Experts of a small language model.
Size: 11 layers, vocabulary 5660, 56.6M parameters.
Training: a variant of Muon for the experts, 427M tokens.
Below are experts of layer 7 (counted from 0) of a mixture-of-experts language model. Rows are named router (the router's row for the expert), gate (a neuron's input weights, with its number), up (a neuron's input weights, with its number) and show model dimensions 0-159. Each number is 128 + 32 x the weight over its row's rms, rounded and kept within 0 to 255. Numbers have three digits each.
After each expert's rows: "comes after" lists some tokens at least twice as common just before its tokens as in all text; "gets" lists some tokens that make up at least twice as much of what it gets as of all text. This comes from a sample of Wikipedia text that the model never trained on. Tokens count by the router's weight.

# expert 25
router:205113052115116127178123163086091150152108112132136186143122082079125092118136170110086135111081142120109127198139109139144119071177107112176163154187169079094115059091079122112072118143098161108150099129136076073122140175079112133077169123086130167146100108158114187152072106104120091133151137093170194089153126124125154147170174131110103112087116109159116084091099096077090130143139153128123131045183152128124150127186126109134122153101133100133108128113063164124164131126122122
gate0:146120102122114161153129193130084160156098161111116166159131158126129092132123166132127167102186179172123083062141104087127100176127148126127131131185159136120125142101195091153143137081046086133126130180164152155160125148176160055116149104116122090153057134159136145142120155078138129150105198162095175132092114169149152183156187125138104140153148140183190180165114063121116113171094109115089097136143095142192128085164152124144197167131137119142135169123111089151072124100141134
up0:119116118129164128115124150092127166152096121145169130138178145129205176111098101148150072140116192148124066133025066145137168144098164051144141120151129117111140136120142140169112105124151167136116122142176093137133097186079084145142086159144161105092142110076091139104130084148155083096140147137064095104128115091126138192121138137143114109100125198151152161124114104156128113118166120174118255141155123125154089138152125150112179185136123153129131121147115084111081135121096105
comes after: ",", " |", " in", "0", " M", "201"
gets: " ", " |\n", " United", " New", " and", "\n"

# expert 0
router:096177117122111129070152079111106114137135110143143119122149189162183106156125090183097053119134097088178024092150101079158141164108138147188124137120112119104104137092165151141121110101116113098080196148085187141123081137130175159150153086132188158123073178108144099118159168131150106145099125128183125129092148128110137102128093093178083109189155150174100095162141158130119153120098131155056176156135096162116108117106139134127124129161084134231129154139117122135146109072162126
gate0:078158115143095147103131140114115114098146101124076116144140158148144153086146097095107120151123143115123094149229131071091146183090079197149123154157158144068107144102086125114134087124179171128127110105155104164107138106093134106149106120071105130142148102104071098106153147096090137165102079110106096177086108159079117134130135080101069162177148128190083166096068138109133089076138115167103093120086184160142113175114118115147142106073124035114152185149148130126104149139156195
up0:207164077132119060124117117163069154131143153151152102149086077148076125151162154106101113156114031154176123123109117158100107052163077106077100161098166141102193124132107116149117165069113127086174105132146096121104114159125122146146145135113175131119110153190151140181147173152094093120178114141186117062076128102107104132142163150099150111114136128097087126142164161164116118113087150048138097174115114111140089109133130144148118105172205165108162102097100122111176122158171133
comes after: "-", "==", " \"", ":", " (", "==="
gets: " Sp", " N", " K", " R", " S", "R"

# expert 9
router:165099154121168098089135108144101123112174136187107123082152108161111107081124151087117120129181154119124156114138076150161126119127178123066167175157121124145163129161112162164105151162101085130133148127078104117097121170169106153151106087145112113134123083127188130147125126169139110146192126092120161172102121116117115169170151161136087153088116118119168105123082118093084063113173067155144154032073182139133111127118162160156138096172168095084152162116123206197219096144103103
gate0:106146117096135143088159103078077160168127130114083102106142106141183143060066098085116120056124164152187123104095171077144129139133108105134088134144157091152107145113155127200176102087095149069113062086128125165168120137114166144169148160099121085137113157156183106125117146111097073134105085139156126124151084122069114161136128179144108098080172108082128157119147112162075091159184079073163112111153140167122151133165114157150095069109088167149111074178115099162135106146165160
up0:151095137116082102095156116107115084090095101163106107136118107125153173159142162167163080079129128159139091181123110187186139143164139140120161157172126104083191168076090171156098111071147106090145150133166181143126101149188114101150134128097125121145099079163138124135085100171106176167142080094081180077105137118093143164133096125166123137119106139162184106167177122091173183118145152102168110179148177072154129159141150134113177162180118171086132116132193092091173166140166124
comes after: " |\n", " in", " of", ")", " at", " on"
gets: " the", " |", ":", "|", ";", " -"

# expert 21
router:152118134088149189186113151177070146101144062128166181098111125108111111140132143124118135123099123058172142194169171143119056132058142117155137185108085108118110129181153104077073143160145173095157098197142091123083106178160121048126150139145145113056164091115119104130154122159145114087114077138104129127156118143170110136091154109179107171142152146082109134190172155137120196124084153154113096113164166099159164144169124097142128146154168103102127107133086102116111157127099105
gate0:185129138170125165160135185131137131089064102135101162085107082082133126115123130147136110078132115142080136091125124137094110101125139145158123196119110139169163151129113157101135209086108104196124127131089057134116050120183158097087137144129068122099120126173091132160099143125078135157136088114153100110150140167173147104103178107115058168088112165129104100124123097203099097146176160137178141141106173094113074166105143132121136110218161088108086139121125139174139120185137078
up0:081107126133157119114125115168147141095115122086100111101103151174143142107100119110142089194182094097182106176159128146130159170172125080144151077136178128111113112142093176090172120148106182086106174103133128183124131083126104172168099099144103117103182150148109141056117172127157110100175172155163125140135118132141105183114097132158158066167105137170142128143113154095161179109186103161134132081116110133097184174085092160168125113071147157161227105163165166157083137078102120
comes after: ",", " the", ".", " is", " of", " was"
gets: " first", " one", " a", " two", " all", " other"

# expert 15
router:188052155065111125122154112148180152099134157090161137135139090149079140193130084164133154091132080157123144189105133176156161175167112068121108135068155141112133136131106117174161125131134109125083078144133159121129093098122076084094120139134084073138107110119123156109092086081057085104112182147100099164091156120140108138090141153124144150153099198102095149127153123108140112164145113172120099074132104132113109142128082155084149160186142178170139084154196087155093180133067158
gate0:128141183134166180155152180086100153156189126156126102141105090092111064172122174170109109144183145066103121111118076144099146108142123088193145068106105121108166118200175146094141109102179092129124118126173175118105132142114129129097164091111135109137139190097125160104081112097158132172112083119141152107127190120125093047084166138173145087076118128097124172087089110079170107122097096132082103196083171120131159103096103093136122131083105138119148127166163116117137123066136083
up0:132163128171174175107089097140097125108085121140149101137089093144085075105160127116083152201148153119096054101115090084131154154154099155183121075143129077115111104127175135155145114153112166154119150145180151114162118164154156155127145098081141121105105093130123152120148156117195113089188091134112101141179129138168148130152135159183182086147134063168161156086061132184076127174108157145178152163132112106161106089116109162141147160109162178093141151075083165155180136131196152
comes after: " ", " (", "200", "201", "15", "199"
gets: "201", "200", "202", "6", "3", "0"

# expert 2
router:150156189119126125105092129187117122148157101101135162105110122078082178088115146189142177141196132159097115141138121138133042062079064074119107131092180127128080112149148136128108099125165110128132129209159104181113145121088175090118160147095055211120175145103172087109157085157146136089125159147141134136140115192146136114100117057095151113123086099128099102146156134109160092171154160165145135106096143138148154089149124151102168143105145141114142075087089109079079132133139162
gate0:153151166147109114166123182180135131064183072128152124167159129082165131086129063172160102138196104130107052087127112117118112175042090077076081115147138143109158101130139091126118077101129102100066126148129117149084155155161117114108128124121130119165078144122129149107098120120132125140103102099197131173166143179128074124147141157136142099093202137123102107140087132066157148173133119178108154077144098116157095133169104155092168149122186111155149139135161142179107214110126138
up0:151145174119157086109098112131075105113197074144139131169152142162108115103167098109080161128122133120115083143066157110122171156127046166138134156139135121184111135116106106101097134164145067113112142165118108169110129178149134140131140108181118113125067156076080188154102110196131163099141164187181168108178125184125086118085133107150134132126152131129119127178081106048133106148074098143166106120124147102140088119161070171155105179087130174163119097090183189099138109139139172
comes after: " |", " by", "-", " with", "\n\n", " USA"
gets: " the", " The", " and", "The", " name", "="

# expert 5
router:154139144084159107156118144110094113116169178091126136163109150152106145118121153188167121189142099157105105116130192122128172133145121125189113125123153122183093140117128134094154166136125120125129124117065069081119111132136161112106081160074125094123178081100129159144137078153094137083138074196202094123155121193163174072140145141109156060160166083098188098088129142121146085154181156156137091111114074170130112162176092113119204116124165101104132119175113164101153101120168069
gate0:178161072092093096074111135145078119153127113140151157111125102156136126173116191075089138125179132163114149130152154056148176117169184118179107174162178167101131177143127141104194148171150169092159154151124139175091081210171146134136100144146157207179137143108142079159132114130101173109162145165157153108181123172114165105140140148097146111118112097066163155206101131101110151134155153174130155105085112157115092132136190157153147159143099109148122135157120132142128159171083104
up0:106038161160109108182134082103137136078043111117174088122096134129105151137120124116212130132118106097133123086103116143118144119119144158126142106125134071113168118081219151154101143090086112120122115116148121108124118122117091178162201133081084134113148128141138102119110133093110144059103076122113102158072129079092098154088158127154173091213089164149115077124165131140097118117177137066135126184129101148114159183141158168130104129114123154099125121090056130150094124102203138
comes after: "–", " ", " |", "|", ".", "201"
gets: "0", ")", "1", "2", "3", "4"

# expert 22
router:115146130150160082130124174085133135120130085154162066130115110056103116057113132128178113100121099156133161142165105076142167156095092123090176122106145181107131073137080162094146084122126129150090084136161112083127102087148149123111164144171096109159167147229130115138109129077103094141080117119082102181148178096125166145120123129120173177169102146118186069175128078128162108128132150189104091186183125089107098163169117091180128125088184090098135130125082111136096150137108143
gate0:094082153119133115124151131140131144135090160144084124074125135096129106052133173150147136122094109098118123156191096120102133091073087163155155145067108131071093083090124111128139147121061106165157152063119075113048132136106124100173160113145085108148053135099140085116117061096152114137138093109111128140144139107106125144117161100114152111097114085103119073084136084192121162116166199116123157188132124095128148173172162165135118078180124181136119107123089095181130058095186126
up0:118150110157165151111144162051099170139188068119158043160159130108164162129159131113182114169101146129102163099051141177120135111155106108101084175122177141161191148164048112136155120179147125177158159169168132140149160139143154084166144150093112114107177112132059139198133133096125099159157112105157132101142113119139094149140163162147150187110156137158100142145090107108099145159142108103111195145111144161142137107076094124122135136094183095162125172164181145129120146104052105
comes after: ";", " |", "2", "5", "3", "6"
gets: " M", " H", " ", ";", "M", " m"

# expert 30
router:075078156119158173136133127166095146149065155150144080086166130116188062103162145092149145168123176124159123126113136168124136140128120186139114148085132186149114090137100063172131097089072069175149134083145105185097141100102127129156149130190132111127108131139111165126119157158098061115083101176105113115154109097171143130136153087132087188073101149141110148132099114121138154136180125095155134233131134107129100074070071155127053110084109155124099153170138101120112135137112172
gate0:155103138150114102155189128148125075100133089127110193150148094171112124171170086140071133171143144127165142118108096140096117140117168178079130117129086138185112112139221137143117143138071086156088106155200110086132162099144076078084089125130200115133112126105145105072129087158119115171146049145150133088073165146112105132143109102158132130138139101159101096135158112108201087103109156103134131134075214148119113111122123128113122118135142069097091094121091085090081123129192167
up0:154092165185070112150159103147133064100107093111123202144115105143148165179104123163151093141134173096106114120100135160140131099116175133067163131132107103180121126134171090157162121133139109182104079181155102102106109118075126104086114154111190114150131113119168118116162068107142074171128057155137109104134149114074124117141069130112080142108090103132117125059126131072182173124061115108137153163102208083102093174096151114161100133126155084157112087128137131072105126084191124
comes after: "\n", ")\n", ".\n\n", ".\n", ";\n", " |\n"
gets: "-", " |", "==", "|", "\n\n", "==="